config = dict(
    hidden_size=512,
    n_experts=128,
    experts_per_token=6,
    d_shared_expert=0,
    router_score='softmax',
    num_attention_heads=8,
    norm_eps=1e-06,
    rope_fraction=1.0,
    qk_norm=True,
    init='normal',
    decay_fraction=1.0,
    doc_mask=False,
)
Below are experts of layer 8 (counted from 0) of a mixture-of-experts language model. Rows are named router (the router's row for the expert), gate (a neuron's input weights, with its number), up (a neuron's input weights, with its number) and show model dimensions 384-447. Each number is 500 + 50 x the weight over its row's rms, rounded and kept within 0 to 999. Numbers have three digits each.
After each expert's rows: "gets" lists some tokens that make up at least twice as much of what it gets as of all text. This comes from a sample of Wikipedia text that the model never trained on. Tokens count by the router's weight.

# expert 51
router:503488562516580485441532506506453497576552657570419559517500414448436505526486497432418486439501502456393442561435538472586421579444441510490513484497518515576482440556472484562535499416486515
gate0:463541560518589548467556514484483537462552577476491517456582398497558428523511512457473552500505520465487516483468577508499427393597528429598507508433600443568518570433505494658591430508533516
up0:493510504476608581476514434568499495521494464441572551492474453457550539518513599521522589554409491531534480449498545410549398422528516514439550503476556516571433521474525474506431399412513576
gate1:431557451604485544545558425561441430495491481465621548496500461479511533486484513412508521502474510424518423473457550491578482523511476465519554529591542443488630467476505585494520543505418478
up1:509573495514499486456364470479489620504406519491464490525555469528537422486458460495427604524520484525519516495544387491592524511533423586561502454545566536500515564440462411412499467560535444
gets: " for", " (", " the", " other", " For", " of"

# expert 71
router:582554464444387498594553473387470491525442489497506547463491482458427457484541412486490566533546427507474520542532472538470436503511540573494484432464517502472487441481529528525499496481444456
gate0:475497633468511512483501422492504461455508442524581473474401518480518536476526412411545388498511458432506534546504549473374555465531538532511450456418509542441446406545482483569475462475495474
up0:501484567507477488515521499451448342454525500536501510493473434464469517406565434519545446517508441512470521561523528465469638530472505534520469487509539529400516476485543462517411518442444418
gate1:565533471546402531578457526533489556581444536379581536601473511548554428457474491551463480403461475543556476544565576505404526428487565487462493422518597551411423497423458517488565461509551441
up1:495564569545392505471483561529576479512447531514426577520458509479427400400507441578581505535458438557512490568552565444491555473506430381440462475470509596484543564403394471506557404470475473
gets: "s", ")", " (", "ing", "\"", "y"

# expert 34
router:488530512463499548581541570355474537497530488543561549411525494433442493466545486429512507392585512514438488478508539490536443496525535498567491464418514536601476504553494574561504451560411578
gate0:397430478504509578560517505534532563534582467527493538548578513543434467527518545448501586508554514429516532429493529482467463451501589468563464471475505634519471432509508416510535403550642526
up0:516494495545491531538559499504499579498631409611511571465499465525479493497557540517504586484523469404471505558482500486465499470442641582524574460429380519501463503497488421550512392547481507
gate1:558549489563481488489511465499524474496482524508453513450446515514577542536398494459433624466468506504412532448460415483533438391625485502494492429504441518498472492536585475471552494511479447
up1:487546512568454581458552486460498497450505582453507429483422515469415493601527599456546541525524546425457490443418432506491429446601489540471536477496451373540418538468525543492566491498454483
gets: "s", "ing", "e", "es", "on", " land"

# expert 21
router:496473462524497546544450523456443551543470451483495439441533517474536530499470431501486539435445519527451541487476393357330407566515595521532530563518555574419563430524454574579403527466497515
gate0:505487512506476488545535575570430441472638555405478541504558450579484471523492512492525487377443560494572534479548531534433524546474510447510433433478480441561452435534474532525526510582373449
up0:508473517441488449486509493522539514518482467541381555514502547434481454557500430552417607589495556481483537429466487493582500472454556445568620487554484559436582439499590485519433472540507531
gate1:511598395518498472489486554593550455495482432556482480571500488618524484532458441558508438514524486514515589485514454500513539469424533504582524417473552487577509519580484517511453461585425491
up1:499561444566495519463468568556470522517554475536469450489509503579536475521510502540551489547521455539540578454527470468436454530381539543514477445442485473654459512537444463512468492534433502
gets: " He", " he", " there", " it", " It", " was"

# expert 117
router:445468449574516546529494485464428480443512488514611542534504560538511475526494574398584499441537583522507543477497547512404426442521495533514548502500542546549460443518505480545474541556444532
gate0:625589434484473557534496412540476541491425513390501515607532486559537442401447478460511459519445484584530541542502542474462495481529458403494477509525466407447461611445481578553557496507530596
up0:618521400522543553577492557526428558468480458433570541566437461523549459417501458424556520455468531561553516511495568430467443473545510492559481470571529433474529544440552496512591541555483608
gate1:518466504553489495515513490485460386640517497479556513420529445521495428382473535497539431446497535503462463507521561448502503504460513518419480527463479385414532465473534506557482493532473504
up1:474506512482555410567465494449511500532560534521615395455520434509499415566515429493509498519507477495498498528468549562457474493552463565458556548437491468529541457487531604457441517456577525
gets: "\n", "\n\n", "-", " (", "–", "{"

# expert 115
router:504468423578519486442514550486479518500514554515480480512549431466595468557505495550505442465451575447515504491543464572612495553501458445497523442549501474562567577505494428448494538543504489
gate0:571428512483588446471510553627473488491561468349597474558474577527445451541459521477553511540640582539541455489544549477508504442518491430565498544588450465496406480484574493495556496490444480
up0:455511527489467527526480460403493531565423525543440550442558448533556567422561523534458478499449464519471553443469486567505493618497521502429469489446525563518565476398488488550512528503516527
gate1:480505440501533458474527530472440527520545447587473419518598575496524416492569482515565418598468508501572521409527567491503513498545478526556448548551450534513580572480556510521502482550462504
up1:435578440499519523401499608485507501489463534461494537457523484547528478537462487482456544510463524550503451508464581479547582530570529446470496426425533511513469483569468479503534471473581471
gets: " to", " |", "–", ":", ";", ")"

# expert 46
router:497454512462592537601539509503401623446566595498544461481532525408557428394476473526378469400515499477530589529560500456535450468451476532442485545484489464556438546519436530468391498546522548
gate0:560477495463588495496607526589461438500566536549523501559529584533395483413626465485444432485548549541537419540484517522540587522438521541502558565506489464547530508493561619411618534465504441
up0:499608504529383479484456534502519515556465536537520602531507418500544556525521544528476530497456441517538533493470489451422508480525438504512429472464507502477443474487389396533381496494575579
gate1:487419571497593467454407376597492463539568516587462497462549463514479408488409508457464411505444579475530510541521539395436515549578532367528515405518397435491430516471532488480465408556533482
up1:544464585471508452433367452499469468517496513562425472539488513535487542441445515406535436448469558517444466520588479394573520557597546501577510485560458480440520519425522435555530470567491441
gets: "\n", " =", "  ", "\"", "=", "uts"

# expert 98
router:537563496452547460527558508419420503567472531505503497453589472478594455513472430446445435447490468434469466439480493573516546466469482525560608438559510451611554569437447507527521406494505496
gate0:529581617514588386487494447555494539559545496411512531520534459548504418464523539503445481526555491508552542491423504449483483472471428519561444526503563468480524566506443388578551464471520468
up0:511448551464464548511472508593642374593492450499495500500457544510555437578484477549488512559412459507499500559573473606409527483513455522515521465510501499492539445518503549496470464527527476
gate1:448492450594492496498437545487509536510573593482524607436544581485584560578466400510452467555369526452461506509541486509436421605517450511520427445499456558502535548561484496504546428550567427
up1:403532421559480447547438490491539494504565579471550611437491530508562480563419468513467489542425525431494466478517497525426484500536463478485496387555464537540549614496503530501580469456538477
gets: "N", " |", "″", "W", "age", "  "

# expert 3
router:516484580539505568492392510433443426468558439577529456476532534541569473516423458464497553461553487475475561449561525461546424437554566396480535567446587489455503529598435510378444573574635421
gate0:455494401554549545495496557468504551508443456529515499591469535524498391493500513506468486606401445523480520511481433530487543555539551519532635571545493533546585599538470412567532564461454526
up0:492457480557600520489594533505476561590456524503471451535527614411418514532458578513499384488545448498540441455505476534478544477567509474539421486491491478540465525580408433518563481466503540
gate1:639524549500561461511521424466495492581447532535529442465580409520500481512458538403398479565482594510526489565419421485543524452477479564528537503470476528518448513515491499429488417497452586
up1:562416516491410563533543461459513445469474492531365483500554560411442587609489575503577529388544483484430503520553566438378390427523562510454437472470505517533481461540479480574529558511478556
gets: " |", " was", " is", ";", "|", " had"

# expert 118
router:485437513493501551490456561448522551425518498519471541470593561448520496575444584398455474563513491509575531573457474485500491476469491431478508460463510496400500494533431507428477517405445414
gate0:523534580526456573469439447456538545523516482473587478527423517551561435398434457561452491636499561523569500501535522465570434500531538511456557499570431528541547552516638464462470480556518568
up0:522496483434497524549422550544495542467537490473511498468594534470492494345520558487491495469459519521567524496506476437539512461545489501464572481554510510566499500515623483453481511510531587
gate1:515491507445536568582477629557448559591458539406530527557484542420538485419480482476491482431459483582546427501484527467508493543527560487503539485535531438512436519450472448445464534518590479
up1:457539544614423468404490379493663444493545458518488456472559424527414510490511467549454425543519519441484541532517526522489492486433545493493441515531442580553595574545515592555547453506471531
gets: "\n\n", "=", "\n", " After", " released", " name"

# expert 64
router:498532436472426537455454469462517463463583507504453460529485581427484594486486476536470512480464608376509513446629524491517552467556433492491495429487493479591501469511500588561522412512463527
gate0:497609489539428481469624546597552426489440423551505555469492542549540442376469505528453438600498445496628468488522535544455524455468495448523468437454451510493546556517557537443601482514434515
up0:509593460566443453550545543576583495475489450465520548506581551524568480393485529553444458566511483447649515434548540475487572455483482410530429530483475522485519544493513587399601489551479504
gate1:554554504467534535541488559526548378546428559493528531450452425466524487482515444573530550480526509543447540400472481495401573432452537542435534466545566495512542416509483485508554418453505514
up1:503453495526434458450468425500522525474495468514468477528564539552445519483540565442491504600356487483604415582475520382561510590527461561519466522464467515460483581434515483482459555455454509
gets: "s", "i", "\"", ")", "}", "a"

# expert 18
router:538513496550481458551555556492405460490474428434465526538593516486547506373495457516403562503511510466606457398560462409501533409497453463480483565561402507546547488465516532581522454512512498
gate0:522486531340472491499541524525557484477476503509661413529462499530558513468571532574524512551523474389486663482484506510540575403559464502509527499554496451465520538505421541431514540481416471
up0:523477475412509478523570528519438456493477502494562436568523512495568523414525505577499544486531521422542596464554430473569574380510445472493541533590467463510573527433445560440515547514425428
gate1:574509550463516487528481501531531541455546492529492552500493490483404468459428425444514484456464595407365552494472548496469584584539513455434504463556548520481467538491509471551424489478535506
up1:484573530508452503519572515485472539547579490456449538480518403521610528450568534468439523557476589541561534488503517466514511374322546517522461468522430496502546448457457498550517501570388536
gets: "=", "|", " classification", " =", ";", " Votes"

# expert 111
router:450568406602554476465524446478489466470556521517435533535487411465524549528585452564461525405557552530509502486594468533614525581478590470425645465636505464572506427543494544510416497471520489
gate0:566453530598460529494534544520507496524412433526513477572505559548633436520519510487555409464457525457553505416545493551483481459490534546571560568523451412541438540519381511507492443499539604
up0:424477432426530542487434473482520428534521539449516464485483525492480423540511474544471533538499493620465387571539528414613450422479477537495466490535468597497495508499525491448537566475509534
gate1:485509615440556470458586548519489477491486479543423502545518490552499455450492517535488477553573505519544594585460498505448522428445414408478464516447507548446530396487488449544474487561382444
up1:501481405572498517515437404534533479457487482465505463472492532507465506542555532473556525478447563530486400494430479544549506543580549510482472508574512449534484483585480542374520540507602573
gets: " also", "s", "=", " had", " has", " have"

# expert 93
router:510539581433556554526537530513424481524448560520570515563434511478484493479563440454488451449540587495473512549425509508610549598472505400529557469554558478572490507515397519524469535487552496
gate0:452546464521468423391585527473458479475435459485512550483534432581514598495440386454515483472415530566526525459495511470532432545407501527504498500497469553532463474590427490494450566494494493
up0:549435515537549551589410477450506401471534532529491398495470617427506431549508528590511532503526480439507505589508542454457537442567553466445513505510584519445534552512591474540558487516512520
gate1:558568473473417509639507553454533530513488598541492564343497449475491448479502509474413535483553514484543433514552556630454507461500605519522543482479486534538443501614505503478533567418560459
up1:488551512600500556394513540526513499491499501505560452437551543485603570536451472384549553539478549483481570465460531429543481511578513504410508466541528421465490481433482524498461523546447545
gets: ".", " ft", "°", "′", ")", "2"

# expert 68
router:487504515534471443479459526512439476504525458437494424446547479481527581481512577452479500409515491430589500540573499418588567427436526543434488461337515501479457513470454497489451433493489578
gate0:514493516410425392574579511585458443574490503471476555486422515501469538398525520544567532420538535526546427569536488495517501540499441545489531592501574514465435467496546496560545520416488462
up0:552492389485480474589564538497476494430512507529483414489478585450418465523460469480450545404538425463568474498475466497495513501434485612479457535482555394441536391491462382414465532384421480
gate1:478494520471478534599476568484552472501579503532485506471440525527480484415580483473461536519512440470490442507428410489433462505586439533434463501525484446521485433508500452478507470526458459
up1:480586591525511582619429525451560470491536464559446499525500514523450457432513563507504517517512463505575432575570485519518461540509489518503553496524547539522401563538501499487506455533387489
gets: " |", "|", ";", "c", ".", " his"

# expert 35
router:506521537520521483531556504462472502524534575482481540413442418527556496533504431445475507467450566449490471501503524520447507517503437541450473444426583519503573491419512449542512357480519521
gate0:444389471569451414500443532529501588506455529510459479458537479487502528500476488513565496510493553537485574524535561439523459498485539483542481443458533553477486521471456474476613517518466489
up0:534579536495538470434562546482487528493527503550537434552481515443482439450559471525435481506487477537512405594443459537445531459491495571508497611524424560508556443532477520559474530407488532
gate1:476454497550529486484502450529615541507514497642428537535517463524426466425477552521510548538564447489443508488544472498519543530541478461500446442440472515548474599468571471437538511415500456
up1:506557489478470535527526497496536509483541562404487500425429494490505457508563468411473472441424549510582552471415536507566483562483538509500590553545466489510550460535446489568486522505427525
gets: " of", " the", "  ", " in", " were", " are"

# expert 123
router:529516548532570511507515451423442509554475498441520485512471480388496509476513575523517435471493551470499486447591471501494507471525544573469511500488486504477508576438411493543511535475570447
gate0:556434551504477487443457459471523557512498645513508537512519415560515524488412476551548547535526540566489496539460617523597508408466544496478536420447518531457464558501476379513583516578520484
up0:580407557540528516469504538486544599455501578510474514526476466495477497531561520549573438559482540540435446538420620530555527546489469520483543462504550502494537550579480396494460503463560482
gate1:476414419425447504522431405515502513513575369469485516435552558500544433535493432469557447464597442471538517615541550497505468489486428443562545456483490515478513491523536525508493531456500473
up1:367547528465515478498586539421469525546490480471611544535501501483448499441479554530446532573574565609464435534568452463562519454543487516523470533495435575396498528543509517444531441521465494
gets: " as", "  ", ";", "%", "-", " a"

# expert 121
router:591486471497471454519519555478438443575573515442534525510540429546590438466581450572500529441402441415417549547380528467484488534450507570469454496461534447536501536599440409560393567530488461
gate0:542478507520555494573447530513454547454565521471535502453504443534503494469503477473476449440523566541529546517431459391463460517503470476468489436472507428505514445500428580532482505481411503
up0:562504463563526565580509539514470473472584455432430578484531600576471516536493459499458492527526517465495505448473473369539465472477468562551500426499507544536336524543426456461545479522448619
gate1:402436588498489494506503475526517544516500563414550565465591468458458487515461487446461523487420517446487473531507493505531564444454456490479542477532456538528402550386512484498558529507525562
up1:472488532439492521413430444656481519574451536504488503430532549517451501525490656478622493512535545554505507502502524528511504530554571528521522468481475509507419581482490493638505538454486557
gets: "  ", "\n", " Born", ")", "|", " two"

# expert 102
router:564592529488483458437484552517529523372516452523565391561374506609468407513552512395504425545500541403662429501496546487481491525471486499488466558467494527477516450542481405459554588491442526
gate0:488429476491510544552567577517563434598518553383456475528504579478498538484507514469556522504512528468569472419421536464503452523415398395525512532566486502518484564453439507524456487538555560
up0:498456495459639482491614573492515514508515477499539483474431435427545435413518621509633501382479487560502542433445540438522536483448507481514519569616521467583512459491482454524583501448520539
gate1:514483405425520495478457538521400474543515501500520437490525515477481465552548426524457474514587466528471510506486509582449576477468478490595482420558540455534494515546423547511496472545474588
up1:506453423505552512407535543497481515512443495461464473530476417472550525506535481505496480530478512582415521475518425516545478509471517616447394486461520484505523508501480581505597482541449592
gets: " the", " The", "The", " a", " his", " their"

# expert 24
router:517463416515391540450478476457566550448448570526544481428618485561472519488494505486477494585484425458534532480515455496482457501546546488507446464519483498514537467517500492531595452484558477
gate0:512457574507444489509495473527513564536456656436502528491541477506576468556501411475592483533489485494530519550512533489503543497488553514421532522502492581481486421476451501496519546518465512
up0:452515600558503489493495543583402490422446552439520551455445430516538470505449440468577474509520476459509551513487535457384557465517600483498588531489464582481552416445493504564490556607385473
gate1:539531472538502519623552520476526477487408455559494614489637499459464462504444575462449568535513470538589460491415432455571440425592457583494489397446414445416470494497430468461553495478511455
up1:552520516506508465511456492549435535513531556516563487533442542520484567486473561525604443528499489571574495498481478553543500572566407538508608548504449503524490488461420467573449469415476439
gets: " |", " for", "ce", "by", "|", " Best"

# expert 27
router:599463507470426553414526539419406518479444565497502456449497450599463513488520487518538561483502524403455565453544449524576479409497630571477517555469568505423518451461443459566579595457523449
gate0:563536516537588445499404515525568530492518538449526441576431457517531534589482495431529442482486536566463495483498512470628539512430532484501521541432458493455503495490524538413479542468527514
up0:486524543543473580536544463496472551599493539447490599505593536503494537533518526495437557520539463457517480477538578540457493516527461489493465525480455548576571507442512402519482468473539540
gate1:502397538453535495429574468472503432530493581433465585525467420418487436414507526486545430438537465459478545480499502485519464522464563535465497507453504508451448534423457493476523492482473491
up1:492594432469519474414503411534511489580442547511600505556403486516514469446538561495546459545652436404502534577523510454573490476544571492570470515539594531458460540477452471469527561541553473
gets: " a", " an", " was", " is", ",", "  "

# expert 5
router:475535503507478500448463525486625568397387509482492487530574480527504502478462478522502514566395528419472525517386548555478513498525447461503513449454480475575492567510443406496525579526489537
gate0:458460434552434512469503417448513530506520446461468483453430544607471535496499487503547462555487504517505476439562524443548581540485524532396476474522504544435500424469546455512479575474530503
up0:439424448509462561499512462451553516479533447459528515431441531588515517470481503506529492526514484466483513470536571468559568486514516504437489436507556496454458408473474467471456549470537459
gate1:554545507554439477500597573472523467496554604474455474486532524457545461465480520380554527502508524512493495417557503474489538485547414480580499407580545543497491530484464476537566424482478494
up1:521492467451449456506491537464449522555591559565533396511519545484549556480407469507570547444495511496490510477476427454466597524483496506492455538410471519548413516485544530491501513627474504
gets: "er", "\n", "s", " for", "ter", "ir"

# expert 89
router:481529559486505484484503560449559481505510436471571430444564442571524436528467485416464466585533516531521495410477492531548510494503546507467482569474454551484559540464533596560538394576400565
gate0:508574499497531498561476513491396487476417454573496518539518581455471505430509564492507450483498485518517461481531495462492536523499593506524541515479459467464482509449486492482562493601480564
up0:516534489557535455553606447513494476489404486509565510524500568505420546492398520431451478558552482533538507487445539479478539473499536557475600492440546495466583497514431548496580590603462455
gate1:552441463525468566465533493524500516575506517408515517432523515520538495486541475473558561523508430366424404563536525489480521556456439511474535590577496501538601516475557536500494487475481508
up1:440538496473474521505434463480584544529450520468493526551506459468516562448377609539448511555474544564564528422514570563503557464498514530520465432425477457437420470494448538507583568521525546
gets: "s", " use", "t", "p", "  ", "e"

# expert 113
router:545551385386373486542502542546513510477404510443423537529514505556538501464461395491396520451493525527554450492416505533462571547596437484503510570594459475571439509511511514471474544523529462
gate0:561579454544488545556526484520561539509479460515554490561461546433556551548493497482512527515553509439474448499402397529526560471569478526461527538528473517468511421496488516481465516450434532
up0:556536452583438555527519572521548442390541526489528548502461496486428376486522431523489573453607496493542502444557467491437533437544533568629481445512477509433485544477564608448527482433539480
gate1:510493480466517557487554482526472508486463459449550499474522459525531567512479466523405551482458371411534454453538538582540569514541503506418540425461473403399613491541480491453450461531447563
up1:532414500457522485469466437531411475639423411417443502529575567393502528416503506522494424575594546471592507476487528486538379448455570458503480550480461544496459522480462599564543537480512488
gets: " 1", "  ", " 6", " 3", "0", " 2"

# expert 31
router:634552420540487581517426475591519520409529476478561493457541494547506518463523579486479525491492471471507475415475486507610475543498512462495505527407466544510533511461494514554489379545385592
gate0:461406467506534536431583495531522464493484610478479505431468398512511476496549565499424512482507487548589511665466455532412495532551563496413484515489467430482461457439490403430482462452463528
up0:589661554537471503571422468483448517528524434518521584559554573515511541506466454537568458445478464418451476358515568484540540453430444502642528517491544551514483570602448561558536524578528457
gate1:449466397488525531651460543442465491473438531574508447543477608496466488604378490476529471560580521562485534493520469541478498510564496577514509517508506481477535455488466461468463533449533483
up1:429519538507549473570534552533477559459465467532536483499510583600479453480382493552457554512520510497577485536558532426557494551453567535475588524505484492466505564477417470425429529482517612
gets: "=", " |", "\n\n", ".", "|", ";"

# expert 124
router:558452536517536484491561474655484423442446483462509466539468547470414501500515525500548418506509466543501411505548505456534576508573493494479510502548476457509526536584524512498520516438463536
gate0:570511501523512489533466514494493520504470466509556580498391519425579551461536573511416405589493524491458437673479486447543476668520489461550558460489511547599471503515435546469443411513495540
up0:503470443530498536517476563488527549502461565421452517565446518485563542478476595469556493484478524558499482486486494455538433566591511520617416515486516566544521518443535519499512454455518504
gate1:436460495451510471514522496563621498475521469576510534422509512504452589555566533577417513520409422473548415458434516524442504446524482493553538528516539489514544438480538489473433424581429542
up1:439449570494482407506557562535591494489498463531502510463489554513413566510583551593414502516437406496557450518447511520484558458502442541517558554472559450529534467491555502494373420555469505
gets: "-", "r", "ver", "D", "st", " ne"

# expert 50
router:470515457437523504445477546441560539433433527500510410573465493515417520524506469539485412528483429503483511549536544491490511568558456434511483547438482611485478495592556447375535603545565451
gate0:549518584556463445628579529481480502565446488507443475545472499476484470499560610485421442543518568637462455544536546460450427459474503469474544584438569551500465501581609516513457479510489483
up0:401524502553460516441492463513472538513558463474469588442514469564538463522445521468556527556502438357427433465493607579449500490474466510428554487550481483556480528478535443569516550492476435
gate1:490474467526540409526492426455447510516531497555465490457584436544580525512524426494444490470529463511519621411461465606575510460483482428586412429500489417494452590545487387626566555484430479
up1:485445542502469606509528500549531453485519474482479449558496538432471466486499582421549512536513511461429359621553578441492539548482504542459480545404512577436530417380509584523515495531488466
gets: "-", " and", " before", " with", " then", " from"

# expert 112
router:446529534486519503454510513513556575479397484468521484531509524503467492534408512414511472503419500422426439499459460423550486609520475489489510572561493538407588507545463443391505634505516501
gate0:497450464447537447473484563543496472608496480512461530562510506481538523538475436545482492463522578489416486431532489542415640521602431406503503440593569597516546519577483425556448451476583493
up0:483518506513478571558498384504525489477536492524509409531466552569476489515502601479622501509522432484559476521437597469558436482414545605489508535468498414543432495429576541481584530597382478
gate1:456566496521462437451513564464519469569492453615377564478508475446486449492444481518484563498518430525509494500491513501495514539552462544453403521506471536376533463446452509487434516524432549
up1:575521500427480480477546491386482488527480598504622523510507455560458525470580467486574522532517602473442538477497492515516541483452513402504485481467527528558481522515477494468495468522514517
gets: " the", " The", " a", "The", " his", " north"

# expert 11
router:382429525456523599507510514509454526484501587521481602520383523564537505566471383604465427430511578494492456511556515502509567542490469404531535442563545536507443519496525453417383462583508489
gate0:457482468459510435526488600541641423524531503592535550463458523561498483495493521551510478517484493539471498561576518599530491511536489547408493539522492522552475489620565585506489390459521526
up0:489510499442428471531464629561607394498551514551478520541426471545530493490430531565491472480461482540487578566505493614546523535522476598420524547458513551540494472581575542473449447534554537
gate1:544552455500429568472473526545477514526492509501517529433428426451573481521429531528560604516400484378461584460480536561435548499507486547462507583500501571491472555433545485478522566506476470
up1:535544376457533467537453514521401539501511539548519501529476435530454508529506456515515568528465540397457550561501575502470507548547551600544537486510534519589532430472506474452404519476590509
gets: " |", ",", "–", "5", "0", "9"

# expert 96
router:542546575545462470460515513522454557470427483481557582498463522581606429416495489476543542626511497517477550537521533531476578409489527540447482477444399486564503564439581470565512399534409486
gate0:496518505508479473411493526531534465447464456499508563475402416414518469455500430558411486545500509567522480455584457492427468463463512614439577575492471510429397519489549524445440483552449485
up0:562487509527554524397485453444564560564396460562510484594524512613516514470416559479531467490491484563550503408489477421430618532478415496532540501554460438527495512528460441532567659441481498
gate1:515463559515468564570417536403459544389457458453538520541540500623560452433473585352522440459519485558558504451455481459506504489526419494441483503519555481499538497523478403554509621442446563
up1:467514511514446474593482424450459488382445402488565566509498481559475452499505497465517421522573492536543508496476492531416523543516506563429446501467522493453522497462513456526550508621416515
gets: "ti", "on", "si", "hi", "ona", "ni"

# expert 32
router:559459482448470502531557458478534421487479492522490549608456484587391475497492512463565499514558501488495503505464473534511540443571583547427554504485521501549467396448520548443489464501542434
gate0:494535439490401383528460540444475546528463532497480463447492453499433444521558442541429462510484475460481463542489398517546477506635396498492506562573411448476485532564539449543504389497460443
up0:523463517504593577525525514476530442452502565454502553525472472566597596438428537465530564500447442523478528525479568428510537460355548483503508514388567470495577543436447489494523672449452503
gate1:488467463506435477456408558434487454443432509515428407481525484475513504499542491571497428496545546425478608458408562474409496484514571459508550509606639491479473449567492515475511497421526518
up1:507585461509499486492475581498483412486505485523566464521419490567557554480529424529528408557592444462500549531399583455419513533581564448595553482519621437464544480491481488445515458597446465
gets: " of", " for", ",", " in", " the", "est"

# expert 26
router:580532465545475454407534556482584572523510482514487471509396501471521479515532496623500547516451482477438514506389485483513449532583466586537528467504473517428528431473509540422401411501560395
gate0:518585538583480519511497496487595552490528547508506388549355547462564504593519418532508478463525354521465465520494519359580507533608439559498508601538425460435538544545455398432443518470565539
up0:523533514459522558488519571489419464487464465434524466423514561482449472484533436567490513443534584486489570434519483495475535448512416556539449417479525521474620442519516435539534470480497582
gate1:527504543478515455487510547489482533575487557433430522491554521561477464485496548501492553504501493504557468534521526457447544540507540480474491589490523484496586471513466558436543462464448615
up1:482479519554473542547494514506481446430514501582559451508407487554481484500548434435465384507489460456430494432526495503485539502503536486476371474527486375570467536440473439586537552555502517
gets: " in", " In", " at", "In", " of", " with"

# expert 82
router:403474538477544463498575427560456495583509555566423425526562446453608494622426516488481410500539421579550499504474561452565475532460360412509455532460531413506464486453446441387454464540545457
gate0:467445505601432436472463477394554457488530483529403494473501493436473508532475499490511496451532509484601618491502498569356466536568503455484530549538486536510415449446502519434504566429564409
up0:509424533454520407450565550495451496469547477579563457462549490522505576474536440507445573534475489650564512450395490354454559569517470526474495472468453568456506571505485554612512415419427512
gate1:546472420481537466518480525477549564402570472571548437514502513549525495585482344535496524501489466481453536566466632538486524546534574514400500535538553474379373555515479474609522471460463468
up1:531486515571480500476465495487586616460459460526472418464620588397566493425478456443500379566477518548483529502483559463550500597534522549466551548457522511475515500515461471506515529501534528
gets: "S", ".", "0", "5", "00", "\""

# expert 53
router:480422558470500456514534445523487469475512527536493507513556518507496535481558465498489417529449480458505547545571476482513567559416409476501506518613545493528562454434553449459468592460492497
gate0:431535462504476455507517460555511532543587566580503534498593537545474473473578453458539536470494542516515510449511429595536517515425507513553417493493449444547482554521436514446539492438449431
up0:479461561515459497456432469448531566419513538564531466451561462520553565545504446498467428451438517566447469571525471502450506484515542442516539525570526575552542495608492513462563527509548529
gate1:548589366492468498471382480464530477539527494475512514581592526393493561489564496517465406429476580522467614483553563536585498575418420424574601535544481528539574519410490493549513539408539530
up1:464470480415497536590435504495497485383474479572498353566460534508544472625579471564506498525436505558417448530439463440500440484452452478480530462488525498528467433508507509509511487529572534
gets: " \"", "-", "|", "{", "  ", "/"

# expert 80
router:399443514545487614432539467464467506601472470581597559504483476539587453538602438514431454475493459514402528579492527564467443477404528531461515429521458451588466456462521368575511584528536496
gate0:448597422461486488456582514494505529508575440498523517537442429496630555482374518485490487359506457487513518513543474546462492610490554588561536470531419580551452530455379509549434492532509464
up0:522403558451433541548403502541533510523400582572573556484566541544400439536567533440485475615499509542565422508440517523552499430501441492406499468398473459477599514506579418464575510488561534
gate1:468464473550495479477605496560566405436598460428399474400547522548506469587485546505522462458547461538508474413519506550480434544536429466537402509566484472567491470556527465588509476516509654
up1:483437464583507508478588534453519391454578413428419420447496467585524497488567525536530477401510462428453533409565557518468450580509518491481435639567541391576539464578558439547575553530477558
gets: "|", "–", " and", " It", " 0", " Team"

# expert 54
router:515477424459491578510412506485525468498531503443498520523428462519569543509544526541457478406561532529474490429427492483533577455531521564548588446482547498654493498400511489556544503458526486
gate0:486552507522475423504500492501477535507474529469502457435413486534461458461489399505516558482440400459490554530454527467414562523488556511482516571462448570526483446470522491472477528529447454
up0:479531557507454582491560538537505525538528441551460486495521550506490487468496582510479609580374511557441523523496488471543457506492491565510480409515477425503543466456552526465493523531526476
gate1:505549481524452475514559476595503384591593554436488501475478446419492495532556551449565539416515583433569527482475484593467421485409548453462492454527592448534400392512514566469614538481560469
up1:483548487542539607548478475562477564466595501499533509466522512461545551468481491420487536470458559399592506487528538400486397457459473498597426530490459513474475416525411536485517411506450533
gets: "t", "d", "s", "a", "r", "m"